Below are experts of layer 3 (counted from 0) of a mixture-of-experts language model. Rows are named down (a neuron's output weights, with its number) and show model dimensions 96-143. Each number is 500 + 50 x the weight over its row's rms, rounded and kept within 0 to 999. Numbers have three digits each.
Before each expert's rows: a language model's description of what the expert responds to. This comes from a sample of Wikipedia text that the model never trained on.

# expert 59
It responds to: Single-letter word starts. Short lowercase word beginnings or elided particles, like l' in l'Architecture, d'Aragona, de, la, and fragments such as sl(apstick), bl(owing).
down0:435494506441573419588475529520562541413489533481565426518511545445505535472574464557439468554489509562492503518481477538546538482475466539470495
down1:573459544483404490477573464572375439497645471414513415560548531462430524452485450477499484457439443559531576498540449462503518443440466617487457
down2:427539420486494464565491548522587458377526567518552514527509522487452571414518500454567480443505502452400474492472471409562551419526472591551397
down3:555489579486486513453466502564509480497485513528463572562563617532506532522478564519518448443579369492419442524488492548563544497540479424424526
down4:520429516555510385482558482472450500487559622505445501397575533562456488541437538505507619495463489496570485385514511493467580519475527440522522
down5:520468499477526448478440531610505412523489591515547508524534624479478546456517501440488500518528547586447522503392397571563531542482522478425487
down6:484503579437503450434470528558479524533435484490489550559542523556462448444536565478471493441588506437423547513607503556542532537524488525508522
down7:490516606401570461499478545523609457429438555471554576480547483431530437509508434565470576485462426466493502410507455576491612457531596434430539
down8:528533497479494629456448530448469447510467494450486539484520413506491474444481512519451474488440502527581441562528469468449503518515539538474478
down9:506463504474524525556491520436477502511617532397528452501542558567475529499496474558562425460402554484561467502420484488428504461503561648461489
down10:464494483485500418509503460497513484504541585438451378428554502507396487424544445491517491525480489513482545464481601524597600585421515368452458
down11:505585398562572495493479579550455476629502495514611491438501542550576464486580573585534436525448581524417454544513450510518411506514538489537469
down12:412438503542470505557498475495444577530483480568589496523582562505408552504454447623524448582538528559435490550454482476546477441565475536474521
down13:517498511498471568535565475366480544485524492463485494430512495539471357461461477529477436499565398514462444460471425440466478551427548481610521
down14:481456537524479470559485596458442442498576495485552393523445588439556477456485425542566588455496502483514501473475383481504472459491553424522467
down15:485547510437459370489477586478503441526515565547438484465456460516595429548474483507453530533517441464435476479477551530444460477439478524527538
down16:510521460567535526459502499568456538458607448469478499604503554513535562579481527466513449489500620490464535408539460443523430476629471511488576
down17:492483611557450559471503379451504519484565484518498454481424450515396463476524438555525507535484488618407488461452496501473542551538410445543495
down18:638511528547435455516488460475508452468509584551496467427461494547477494521547455383573470509450469541398558524505525533487510493572497489576581
down19:463464485484534480520544594441524425527493413510545555527491479499513558554467467487427481431442528381474506515427497544572520527551534534547523
down20:556495416610539456374493472559532567470494488541462494570512561436481634499487467491455562534531457545553559480450466587531536422578557537449652
down21:434502528525539355592391491549535522539438511530477564444511398544485362497494507518551333469431535467532444466480482517565531521568517431469494
down22:450547550492461488509487439516497557483412443465460401531523480551484505484371494444463449487537551475549527497556483505424485517574544594533503
down23:459517574465570457594463455402497493550505551458557498569492553446529390449528511442396558486527539425613494491521381461402590490435420468495535
down24:532448550459480461557520468512483444485519447543564506501469422430528444531534485497493498518562469488533531412495588406541585484551505490515509
down25:568518486493607467593433519482494558515453502493527523554517542476523508599503541456530571480489611420530490418468510481549489494469496513491455
down26:452586499472554454433499564450476449547569489458581508551451522453508553464434501497506505449465497618364470382476487454473518514435410551457511
down27:575457518395519570507542494480495467436608518527521497354448468510475487418452551505476508471481508515623534491417487514462478530476483386512520
down28:500536444493436552479605516519556497524503553559466492523580472511573566448590516591482507396531505492425599512497480463486570491500423541517475
down29:501473491435608457468511493615508436596586404482551454516497576424513465496525454443543593453538473453587457521442456477478464367423501416548525
down30:461570463512484480482468516491528464553500503460398491413492511483461525545507436551504563475474508514524475486459406472465474508453427485521489
down31:502436530532490471441548409523607391515560426490515534564496590520536431575447543454502547479535427539586530505504471513564527447485524433468450
down32:345507575546463505435426501552502497484545493470503522422491473486506515477535546655454404487432474490503559453468492504544537437534464482422506
down33:489510539386522514464448496549416481534486567463520424463451495516469474463422410560559597541545583505527576537445447550477451566503539440458497
down34:499505430446561522511487485469416549374503467509499504471487518525511497524436574461501497586466519619458516530491495419511457508476521498516588
down35:558481533420535511476597440540605522448524512482483467474468530493520532552525547429545461558605446410484460557518500475412628428401510493510437
down36:458478533529517493517513555603444517516531498485579455514499557534462497524393483497495580506512605539417511510492539458453473546436453462449589
down37:554538466495477433500416457499524525433533439456550479490511536608507531527449449468466503446437531584490503412480456455480510538452472541426477
down38:549519588481524482455455514493446472498549559596561558455425577538466508517498513572545509507492526509442384529593439565540544483455546516535507
down39:519528534458605459522438459594543464541519488483489590549469365449503482510458585482536439489476385511450498502530551414534441450462469478527477
down40:499440513507503481529512550569457544430536555508501419538468453558539501533557505498488564487535484476478438513558505568456388570461591502443530
down41:597584513486494464423474511501514464485539590379485459531543540530474610494506523536468440463522499618478426476519500434461456487501524481555430
down42:429466480579523523462530436462484471538511438390528482427514456521483522447438434500482534602555525558421555583502401431521498524522493478505545
down43:443457447530552566462445431562448591491493523455499532500378474541544465389501542474457469541507396499491520379494465507442459433443543496572520
down44:528561499521456519528539491521472492497464576370425530498478458521456438551469502530502444429518504527476527545422515441508515532465471453472425
down45:427552550483583593542492569500490545527455463528381536522433456500551468487423504529455491553547506520489519476479479509477450497435481491493534
down46:430626538484528488447518491509478528464448500518460512538537485584435521446581567454547527505568464460462418532561449470460562520470513506494555
down47:515462542395476531354425457514516533440538500551467442587477462488493527581445429532488500556439488529433499477502453511401517438398436491461512
down48:434506586492539541468500554514571469517429433528544581503473511472486458547554479556489422488457536525480497427533433394514472575522535466467466
down49:461579523527518486533515550473611542527466479457466452390491556402559474499543486443496429478478504502482475540487460406527532475447429504559430
down50:491567480511510495422569563549541559535518436465565443489524467515422478525510416441600488510586453431578563535576457495522507434563461528548476
down51:551535478571375500505448568485467482535512528535453459536558443501448552514485414561570572541507422528473553476509545546398488455513579462494616
down52:589477526466506567486576535541475469506563526480546460597625492444512477431557468446524512420512468512468570539553468433524469499597544537515518
down53:465515566490423578422519612509541462484594547580457472497419532389525598423475499446608524527536508495500468488528428521449431587488646456507464
down54:532433523529527524579485455447453461531375456499534514492538525483509417476532413540495475509416489562516537592525527519500532512510463518539538
down55:537539373587606527434511538524473410478503450445479504548456565492483457537528484552467430480447420468533544426635549557545513468545491553518460
down56:475448476496531527514510548456564508503442392483461519501545549414491570501576460458504536494590500419549533539515474466579513465624476488496624
down57:577499487542490485525468417522408470470523474509494509506564460449423540540447536503484518476459574547390470446485482460586512528425493459519468
down58:494550380497517593504472460425457491508574505546503538485494474521477572453456502501523389574585445488435411535532472579525567557450507450519453
down59:508554548542548548453487521405407527557589536524431515462444510425538433445430485504471322490510552472435500502426594483524433543452587464555432
down60:529375532424587462530484435467498484491433381496587526534523466530393524461541429556490521479475542447417513580420431504508421436502534443545515
down61:470506462528446542605558399527474543556537568442442508496523446493502463541565523517485587433418496590449501590508445523509548498470545557474524
down62:470528528566505593426446655549445475552540562519558459490479499518484415531547522434484402473499487436576455496597570502531512515390499541386535
down63:385517450528522421487496448442444424462598530535447454535530515500467470481597464468512548484518465477493471479535571501504511534468484521580553
down64:552476499452528471435564504518467479432515501469480417529508504482500481448460385455472455498544531553472553464369534502526460459551448316519550
down65:505471350471505626553487477497590544453368469508492474399496474552525542528592511573404444485543506499448557531432548524509485523482444584480496
down66:499436500475422564498543521509465469437463518468468489450529513494477475491405510528517413528501520494458531510432550578563452541538526455489434
down67:485491554381511496498508479484388415474527526546489494601491503569602389515596602536482458538438573428425511536507467469420466453473526511528545
down68:575620384542430464454505419382468525453515490483466414581504491473433515553534500518492447553511467618531456550531529492504456543417423524445475
down69:425469546586432551502539505501529624566459538397555567470512546493455541526440435518379556497545450511447493519476429577458432445542466529469445
down70:526518493611507498541468584529499545524456464551484575517465484498584495504514489495491508448527376441438434544546494536495575443494418480450503
down71:427532525514584494467476513558485534553506463475416575515446479410491520604538503490479361508406587480526496522506455472444478456478439453530539
down72:464501435452484510493481485485510478483469495435547450441467434508504455515357529540576628628476452489510472432528560432468545514439551437433478
down73:539624386486429494506514526573482474443544491535504534510458490439444461553548444441491514598622445466597495600550507554480534509499482533498472
down74:545440490585527533520431473499531488502553490605545485518556485491425610617504495475585560435490447548491492503501552442493452519557406369459468
down75:513547484498446514475474480523490434494529459494463495470481476507529457553445420423487486558590574536487522538451606564566503558503434506431537
down76:446564480530557512466494501523501477483446459508449448497463460465456432483432474519505328636525482503426573616484486511445590533439543543596485
down77:563482521483475546518413542550510485528449443518560480447476488436489504516492549369530443493504483547537525468499447420505532457473544421481513
down78:554481411557450481490467419456511444484503482486469457533540403518539480499494386469487577502507500483517451491479440510461566434535478511551456
down79:492483429478495535515530468537460608485569490487496468425542543589566455499529425467565499425425453450539510548539462504566496491405475509483527
down80:527570482516451570427550516614471539492440587533525505487507560524549530437518552494510517472400405411565552581467575446557467509526564452509548
down81:583494613562477563520475544546500531482485491489493526571429520496487421452482468487562525533507461499546509537576564467569478492430514484512500
down82:475528593534563503470561532534405487427494480460547470431500475459468392492472566456514455581473491570522546398483478506546543492544445502451441
down83:412534565423503446457514578380508524449474469502479440557433490470457420562572539492569405484449511541517538502424532523441429532532531473477492
down84:541421565468484480570504490554479489500619406477511436500438505500497543460513473576552583474427535568518513457486481447517511537439556506463487
down85:438488485478468502558417427514558486484495464502473608535513493516583566420571460512469451581527456521501543590469611486564476448577396543546511
down86:482443561535580510436474538446436558440496445455499456458504511488500540572534548532426519531527420519555516488479374611479514542472552571561482

# expert 22
It responds to: Capitalized word-initial fragments. First one- to three-letter piece of a capitalized or rarer word, often in titles or names, such as Sc(ulpture), Rep(ulsion), Th, Reg.
down0:473550477501583521472461456533394545417538506569521454496460488501437372461448589492593464472531537405418573443430527450433469490464502412502475
down1:512530561367600397517448478531576401544506481524409495534455583478423480570552485463476458519500529492473516527506455541506473591552522478541439
down2:515545449492466557553544437505467518505532556544560513511483454448530493509530473489503555500443543463495578512426476537509487539548488523433529
down3:447568439571392506458496379524552487588480489494485471477509461558465512469456544534435510534477502495431525515485524497528426455566491486544515
down4:457513531545515464428503556464534464472453556398501459549481418432485534435578498496546508543514421473596555460400652489426572506494508466482472
down5:482487466468513454537417513518565553448522538452535539488440540533482591509410430492446438442546541545493440515441489519472433537521602443532511
down6:452480542553524500464613476496472511353457459494452518404453543473380411471512552549513570475465519521477488549505589467482487465507427425533452
down7:525472468541456498479471523554449486392554454477493525564487460457450535497478557500459518496487473485486521498511564497559545498493559511484580
down8:506529500485569512484498552489520549563600530521408526479410481412493492572493465503513540600450514451559560484595495529449451562455460502547493
down9:497484513438452545545578435450524506528419550465474576398559490438499512494478545457411444493476487439574424494559551488569537525509561488525421
down10:510580415609441500521533530511507437495562520471506561510522504502552460534498484492461508484551536467516535442532557461461580514618475568476511
down11:552518490530534466490456455439497479509480482505472508452466472503570499450502581428528518538557511498452461515543443490474497567510534438537592
down12:491585459487620509470463587547520558467480455423490604584481557456475524545485539519424434500450528518501446610489585520539461507536521499512577
down13:469466474492399550448574517525500438517451497616530515503491501428482568543416470534561502583525547459497564546627456613543408571559586459445498
down14:550461496565489574471485447523474516427482493512558453488425459506479459555487527509531431504419524510497472391420490430445410493474490403456410
down15:498530510486507459497479602450504504460481501429542437508462490532494589511522581441497511554468580440421551574467557481537475434407501427528462
down16:524435442550463471429549533542451477543587530421516605544534482448393524508486499605418463469597520505520502548515494493508514528480442544508515
down17:502513497601568492465509584478550523502427580490518465505486506535467511600536449542481522475492433517527526484533553488524563493577587534446447
down18:380566558442443464442577515499519460504502502494512465445519534457433501507520452466532497506499526415468454438418594547536493503428449520509469
down19:414522460516534603486500449488474460481476501506535514516570492500533441574431478478526574544478510459586541494412498551489533536591556537481485
down20:400480542605458470495455495536426462426459472582522387465477549506517560452579461522465504527510474523460529580525560511476560502534489433512409
down21:523511573514392531434544549467480527547465495537449493484510432575529469509534552565460566439401462538449530521531504448478562492483496518460454
down22:435470480516571537680502548627480483517507466417509493515505459547568492480439460572584447524488548475523574458527530527390428567534520541465591
down23:526466461512513523530619481512520514451544547469443481486463457385470572482445545548481449506520552495465457489471568496446496494509607546527437
down24:498443539549514481460539474521550534463467598557532518439526528472530480532425471516503280542481456440545508519481540444537535410519399468519370
down25:467547498501567394403470464533452495530521533433576479500461471558542546543522509480576513434448563435479481537440394534595411456506491525520470
down26:413438499562513478463494482517546473472452467451508541502434424533568595514460538558539500515457441480516539556380508510430438510493583482462496
down27:601491499464573490515496458462471546482493506490374522512492469494505508454484493558538572509569566422477481514559521527525565466458440520491491
down28:457441510459528468577373535485534665514548500484490526588451501428459522587475534413487327565448540494364495515487526497526495491559480553551508
down29:527549494477496480539492542536514490483535562415441380465521537510471491452485543561576576532575467518552500524500396540555553459477439510525399
down30:496516506451497556625598496476587543536551464479572537437563552579501566487550549504507680508520493512513551557517603533488537516518535473481481
down31:488458442424457511445445532625457463470489472457506541412582542507537457580401432508491472583488548482469472535602402500619501492566468527476504
down32:573464541546534516562493579512461502438587531566568525476564441542554462452504560473491467564550475529442485533403474562446565537483470487479499
down33:454501412548510581453475546510488458485413380491505541556510497483497500495467418598489553462490476534469559503592513468453532515514476537411501
down34:520553530573546576596493476546495510574493467492511495483555517505581434461507572458478374597548541572507523474506542586452480480453494484500453
down35:463486604468512495514487459512463543596369501492552497454605472486460514567547557493513578483432521526530415440524560511590410577478571487497478
down36:451451489581542495422419528490466464535454436508531527583562430421479467511540411580451454463490520506444473416485538509505533431529471467454482
down37:498499531626502532577518531495613416522494419529496531498507542380431498483568469410464550569585517501451555595455517494482488531518575452515527
down38:510522480528553495520460383499485541531539449517471439434504512506555440513568483499396459461514506393505471539473527522518466423541412518444474
down39:587456498471569528516539488536512459532453538490510597499509390586507479429487542480509543476570529577463536479411530457483531534564540473432519
down40:458559497465548504556558462563455561480560558567543492452450475459450473398594501359506438533506548496576446483530578495574501591435409389522501
down41:501487571538420529513487490533383465456532473525465478498498472510491455594466484480544556511522569507485505518507539454474434503413444548434460
down42:492506654572586511441456497492538428478490430497409440490530523512547559576497433421579446485513433553459504479456511460384534481506474438574516
down43:473601493582628471525509517542497534610541574489416482447432555478439603498532520452485507453506552554469528455518548632454538591505479493459481
down44:508428463429575518491523475534389576541455422490486459428529475491530515499491468478571523575466546480495516572480421529525479559482583552474535
down45:534505578472530442501532474497401530577460462464522435551515474496421420455461468536596439442440490451472586510511483494498576535437545504522487
down46:521552547455448502553471519462538493438492546525501592453470471443497476490583507479467488535505499500462497520524567541477517463510551396519498
down47:529550595561492520490519588455415454517410477568628520557486411540491499465497430386450430453603503452510532490515469566518464555461589493443477
down48:352439517564546443414549595509529514400495542580505488582513467428519456575525485507444379466523534509479434477548540500394570524463454493505446
down49:526495516578562436496485487615450435462449513471500469409510604454506613488449388502479514501479497523524567532506491569512427511504483406540515
down50:517426503495458548483459391532419508491472535457542582507505479432503391534489525569438482437569439525500424550552533371588527559621554548463575
down51:573487430537562479629562484503510625504450527467540536483412478537476367530476583483456553452439538528564530473476496517537395501537563500505603
down52:479462454574497460413572438524527472492494553487569520507465501463467507499403544518452531525510466533505495464556558496530452474497607512455478
down53:539467480533560510455490497505472484405421524496532517417497479560464507533468533532452567495485473512493506562608489441537557598423574509534513
down54:590582462482428439583512460487410550558545509562598539497534464505488495456475469480612486541506412506476531565531459411549532575525452480524473
down55:570477456447474421563560487508462530512484518496419501489458507529511481575488486445603480447464514556402501470539471516543562551489518638498542
down56:531563642491421518484446461570559472505470514443514521525480514485467493478514494495555553552454525527486495522502505547448576463477449481452624
down57:497443403462465529490518512479518474477497397376466451408494493518534453485516459542440598572455476563514447535474600411590525535532477422570447
down58:533458546525552461490539474475568534526521549566543494540462667436500443436511469546506526524567566490507566532593453381415537543522494474542578
down59:450459541555460554486389460379516510516410479497422525478501418443520385550417542494643458444471511512518507526522553501483503501410529557455417
down60:418487549432527509584501539534541519415445510457441451471520505468540530448501522481600539639518490503475453500583421483521460474508496591390447
down61:477503656570489426422470427507491454561555437456427475476526466515527515495492449504517500523523448464482389425474546486508494482415453495489421
down62:514467473434468484521527583407566508415438562547560532451465509358541453528519486448565607553509373503567494480439474573421459509490441498529486
down63:531557487479504400528632412561487516488498458477417512550466518508465511597499481502531535487486547499481504491470564557509472513492429391520395
down64:493500404476538431501514515487526424514463510495498392535582512461551466397530503528455598426555483548542497588633476522470572503579496472570559
down65:558508498489515575454513431537559500487490462512538495561506512441464541590444399423379530580415548495416440430530491555432522475526574486481451
down66:465585426536514588494453483499567555527459507539534425442454538461492461448525411464499552548427530442477544506554482532444477496381532468573419
down67:540511485537566469446503523539575385425534521521470439510556532532487490592554459403570473496453507476410576458574514456481546455450453436553521
down68:554487503412469509479502537444512522573455560445494542496492439531506421532483482476578412489512398492488528544462416455523415498596458561510490
down69:513509442532501416530428549529553488498465532525513519542498518577524577470441598450519533502468454422362522605538529582550459508553476480401482
down70:460501462439418490556519462574513564513508522506424475497494626457441498511449494522497444650472510513563489428493486507547425557517473500457518
down71:478460476557510566560436540464494480444427534442553513502492465541514525440466475410550502399493466513488401462489468542416494479470536416517461
down72:411512499447555501571583563521512489520480499521608493504479555498576519487470548584479659495552485474534550434491508518475502470567489443469642
down73:550582597415460526531450523538522454554461483515585543539462489539524547534533430495473509496492457649515489525436529472550536483439522454544579
down74:511464464419488413504584477534552483534498397435550523472557533480553435475505436449506444476468471487565483421530517469489504481402500639457456
down75:494463470461450518464528576487522564516542507515526480505447454535583517458470505437492509569470591498557544456480500511466327517543447495498605
down76:562456472539498517477420466437444501499427505441563503517517428466583489537446512580542521477512479506630385479501533497399532445549552446524538
down77:405511470509538501451492531555352519555504488468502426418584525476558534554580497526528509484470430563497439505478441504450377506493438484456464
down78:537504481492531573476606484481442449543425509481484474541489464471552425470530410528552483399482439448526510487542580435579545452471433542497500
down79:445498467473517476493506412507530519480515524563522472534429542468532511503463517405434643479421528531479463549393581572493582482503429649478504
down80:575546447464493487554404527565494480527393522482462550480500492480502489566412483464513520412508523458521444474583560560479486497478533467480453
down81:535503561438537407435547442505470447430548520547497536520534565506585576553523488439452594521445506475514515559515509427448561480509440523441498
down82:507560539516476491500522426468425500517574502488390525536533549476513478517513440420521502547513542594488487559503519504584450429576504446563529
down83:553515478515470459524491500504510550441558513436541578443458514467514505467455523486496548522527483495397528477487376498523508552513450448574566
down84:490476548429511555578454547533551534440564512508616563479462517541426458508445521507491525431505482502488507437563448509562390495472571542496484
down85:542446537418456584475487521479496528483486501551534483487497502548474426491488507496442507546491504587548479513482493438528494524497581549493439
down86:519512430441558481466600495435519487524516450494535466599529470524529445526570578492458523471446509472396556557416587542503438426501537476534491

# expert 61
It responds to: Word-final suffixes. Final pieces of words, mainly plural or name endings, such as s, ons, ers, ians, ies, as in Mortons, angels, TRPs.
down0:459529472551453472527453518433560522470490421642506500595579439493608497508468464559505488440436497504542514500516508517395578502430528477469439
down1:514497480536495470471462491456500489480504456548518520524524490503441623457362525527504437457505512480500498590460407504496469395408476458534557
down2:531432539497457584550397468503530490488501414490419443455536424493477473511525599521579471527524504476441535503493485528550490517517540457465471
down3:521462393575452497542473519486506508429554470545534572472508536573478418522442526486498545456470592537537452420471487508464400540587540421490577
down4:466547457386447495412491435586595522530440532537491501493549512538547474500415409499454397451512501516529523476539435492505500533588515467444465
down5:457549395479481569451510462581562396556523403527421517518392497478534498490541481468517607504428460485511448569465436411508497499490511524512477
down6:478511484501470591455513513562471472472451470439577525470521461396557505419533536536639417511415445495549491481543560480538537446408506493514507
down7:520541518479477549501552452413460510550529489482522385466473510527526542524563401523568462522527448566528559501500480483543450529540506543553414
down8:481465518485492511497586483514595466553576484535623489585396481553489478492486451565548526477504531519514466580553451528503515520489416632512491
down9:538510540430421450464430502447515436474545441519511400516457553472421446462443443407494533456554601510492449549492422496475399455420417527465492
down10:481405519446409531530589510495598534479497529525487502493536519452514488392489543446512456487535470478462503515469513598501436523473495474468541
down11:505537571568516556576535464534462506564559498462499516451557468476479514528573472459443652502410588552477485527494497510526528481530594457485511
down12:613497456511481373504542482455476435476503495537470451560507480620507499564490514490581406530438500567460530513482431508537563528565552573549578
down13:540485498467423334545574522504570535488546546497536547472518502514496448439553503490480566527522460438582406466580405495474509500486549487543445
down14:468553437537608538519495551536556465503381502489567552507458506497491451518489529547488447425501510500449470439489470500457527472579464543545439
down15:468507480429421520455477469534464480388519434505567446435489511528459631487583449482470458505516505479477382421484498474476425614419469491442509
down16:504439532452408551549502461569549582549573519393572492522482407414441510574504445467530355472494570487463551491483519465578456543571455563505541
down17:457387556527529512519483476604502454487533468550446483518446509555490632528475495540520555578538439494488588514415484440495529495571575557536513
down18:564587576446435537575524489421456488469568457487512466390524414400527479478585531504529512563452557456512489447509460533398480490557565461473434
down19:505518509536481489431548545491485498568511447409502613514434531485486600489466625591441541553499465463503479422400576438573543490482539530429451
down20:554426404470393432557565475414418524525520389474547477471511468533519556501556448411582446454450440450535517560547502561553577477441564517485408
down21:526478544538472417575480465556553484510487401449586541536491431546518437428487519505529527464516542447585498539605540379501433485467452449482397
down22:508592512580518563509456527478506573578568483542512544584445499495539497557605519528548413518494586478509449424505564453493485488432480482554538
down23:518457467440548373510521551464513502508530525473510446564490528475552393457509531545620475515559458457440439487537592407467529488594613500469572
down24:501563484580470461471453506568423566538485506495484562446536498451517454447521523524526465533520519433417558551483499454526455480548418552453478
down25:624475650450544486527499597484487495468536521568531494556517384471540529445485535467496437555513611554419515475528408497540404549413460469520529
down26:516546461576514570534477434445493543508527466548448408544469435417546465431495398462610525509503429499485581453434502589485539554465498502455504
down27:495515447411438476463556458342430445545477555468483551486507592571511573488499452541402518521480477556505427396533513464512455494501500489482459
down28:485582469605523471488480514531473446518548477493468533476489509465374499476558596467519464511586568488518518570469495473492519489552452522569532
down29:550490564548453500490510464535530512478506484587446490422477414512519560480505422502435545439502437548567455536464476429475440405557465585556465
down30:501563543413504483494492551576498529537481483593487491501417441509574513454478441464508527457458505599496455530563513505526633545508440504536443
down31:507530491550464494493458489585515501572456514513503469455494489565384531489414504496548518552485622495477526571503509574556459593485513550378547
down32:541520575485475558426446532446461460468485534572472468539558567547552493557449434443484438525429448548488572418481479602477458480394621481473374
down33:595452471465549448540480497600496479458483500446565469479422487551488494463461506557541488483480523547468488480549487415569488484561524490516429
down34:515511515580524531504464426492489476413479508494562517477546596360450493508503502487437608462457562469431553572544613494556420491431437541351559
down35:546496520531554465578454583460603467497493530463478468481562465513529566528470429458483463489557480483558498557521460563495520490409536458510475
down36:506423473506547453530500430564507533517435459455478581496541472529507543522552495578457452494539557446475545529553498407455477537596433522501476
down37:441546452512509418506455400448494480403462480534426575536491537579534516484439467521425374491422505494544413496505523483463464423502493478478503
down38:526510538382469470484480483525546492493551527491520565481486427519619572477567524460535477578506503461438484536396450505565497534496590482520486
down39:457538581567541444499438501388507555528460509454479555469501573377473480557457456488474469429451610480494480456511522492520593567504486329501439
down40:394515611520433471445545449531446463453543526503525557448531441488487563417512511484504577461535515437543514435472513528485466449594543454573455
down41:547475463415510506635537501512522514508546483440422460503529575391515509541526471473394549471484491453463481555551534555557434461554500434466459
down42:470482519461581511403503503512600510542541436447546486546461540548478499461437496423518579482469527438508486519438508520499494426472570527472459
down43:543495413556538524542565546480466518410539509565476403518426391541488571427451554413504436546515472412466443575575493549459599459470570481459450
down44:508517558492489453449548468572528477559524462462509538483513399501472554500567578486472507506404562477503510523521452539563491492441466376569485
down45:519470551518562471547465446486536420492437546477533587529496520451432566512522524506456377509500644473496531460500483461449459469519441538473528
down46:505576540499617480515519476475566613525601566524562598471530438509471531477484447495450584381453509530455449436511533501539494492465497473528464
down47:529486448446514489449396462522492458515502479495522547558515512490450567472535547480589533516494481447467451504524437543511514443515482459516533
down48:540419365480522490473533556488487492485503444388442539492411529550438455524510527576511563401418574481479460488458542439597597474501472410476541
down49:450462461589421495562458411559486450485492446514486410556509517469564590466478522587527561528564517521541519567566484522477472493437586428524537
down50:420482603524461599554506548551520489528491435446560488536503543377574495502520557559418407434549564555611484505494488431505562496472531544559549
down51:530418542514479443431517510541464413527471508439451509467462536486506515538522496485482736576533528513517570525528523547574513479421474443480470
down52:493574461526390489555463486489431481511574549486450399467466556470520509457504482451593454466548496540479520514472396538535534475488455444518543
down53:477524618530489456509456538503488457465516469480478556499584421492576527526522487510551519589516524511466427508475459478507489544563466525468490
down54:488492450435470520641550531531481532415577560454407506450512550442477491557613550474440471456496485422536552569465530491442512482456495544483515
down55:481480484496507454590547394587549490482476480559420505542459446475443562575432506487498519471507528449464449491482538491478615427504513594522412
down56:478490575511468439515518465546521516476547594538466483564575450442528531497460447434507445474518492506523484501529553405518415560520489531475528
down57:515480466372455480464487448544533636553381502482513455467531427565559473493571458512390526542459424438458489474568451401485480556544481501483524
down58:645532476481465462529490460414537429409476487450537510529547527551447466460467544465536483465550590525476479484498534517548477445410578374511458
down59:502417505483507490530509600430582528439434469445480462453478660481448462509452553568537412521496505558417434422516599477486439504508452483485487
down60:425454504470453445465505594480493539548618462542463520470455545502578459553467567592435435544485537427556493571523504453469484429553496418484408
down61:538499554547502494433469465423526505614523576537423523534483458558517580598487457561526536501478469431478468596574486439535474636494420449507533
down62:484473463563501581523403528463528477563552525498555569527541417472512504506500463452570541450554531548476506443483503544464412448485582439567510
down63:528437486572474422544407570448449506440521542510543528544450562438464511425582467470474553420563499497538493463446562516547468495471366549483552
down64:470607497549450499511502521522486485560470457471456474543453547690515449546472540487570430517570437562423448502541540494468544517475594479486506
down65:515504525576491473480583619412445459434569484397476526490472507518445464429502514482526486496544475491531443527555533487434526539516589559576508
down66:428477418545460556394522385422535483518455461484499472505478514484501570581390496502508627530486415509527456466532476498517384490490452534521484
down67:419455514539522486547470542512541496456470501492458515507531554519535549477457503445511496475585495549505487422508483512536474529465369587575604
down68:454375520563473589448518574534412521503426613526501549521544476513444486466523457563472410614509457512484554456523562439506511491490549483486497
down69:436530561518491524477493571460600558532456552455443544441537550483540550474484497536449488550471469584538442452517476471679493551534494444489457
down70:486475470511537547445454444537501487548536551623549505428471499453505567482501524473564538513481538437545517443606417577484513485575500494420507
down71:529528549553614602539471496504485517544509512465586534494540446467442475462592515423474531451471484546510527525564428468441509591469458470493563
down72:449509479441453483402549484502468503408496561568499448446551406529502531517590623529547503460519529520453496456557511473559443556523501523511594
down73:517554505572528586504504484430562450449596500551454540467464509437514539540636502459547512507522418498508570537492507479466570578531517492534521
down74:464488441430486565564475448507507501580468481494497467444453435467486518499556472526459468401495517470476535519441514444464465528589519503506382
down75:527555531475573524562497555484428497550349528514445530528520551476448553538427562416436464475468537500461569485487544515461454445474454616520479
down76:577468480555482563490539514522504518538519590548499463508455550497462441523486371465463529480503481520490506582496515511606578498526605437551510
down77:412607472530514572468517435494522495464452507497595485450496537487555420477494560588594495504499535435443470476521542499470570416506512466548445
down78:482482464479485586540496513529503472546489555591443496477508518413474501463618383477542372547485509509444406391588511446528461505460562425523514
down79:580523531415455512497552545482523510512542494401415532497421480406481540637501472477361664467504510512462451500469539472513533502397466536499457
down80:521581528521540481442579477410529520457497514544555587503538460549504561414518588425528514513596559548521455490527495520610536538558384504533466
down81:552433497474457470500527427489562407477508477536398434545531540527563558530457530466512473485471501589431490467561519524507502509543506522606513
down82:610499570491478496512559503447425467461504426494531502494450473540400523523491489580514605451525487538537435481456549596490584495513466541504529
down83:505463474485611459502529423466452412526539476527488503428493451533485549491596513465470503459448370461497422543525477517520528473517363499494465
down84:497419487503562505512472441498571636510467499490415469530485466450506566530477498538419416515498507553476566516521537499520437502455535387515440
down85:471475634557539506417546479477577532338471542548433537485501515427525427543515534470556532533516446459464489524390514538452549487462484501525551
down86:622398554506466507503411480636490531590448485468495534558467441502534471467463544553525526444465506521546602488450528558478468546563516440485484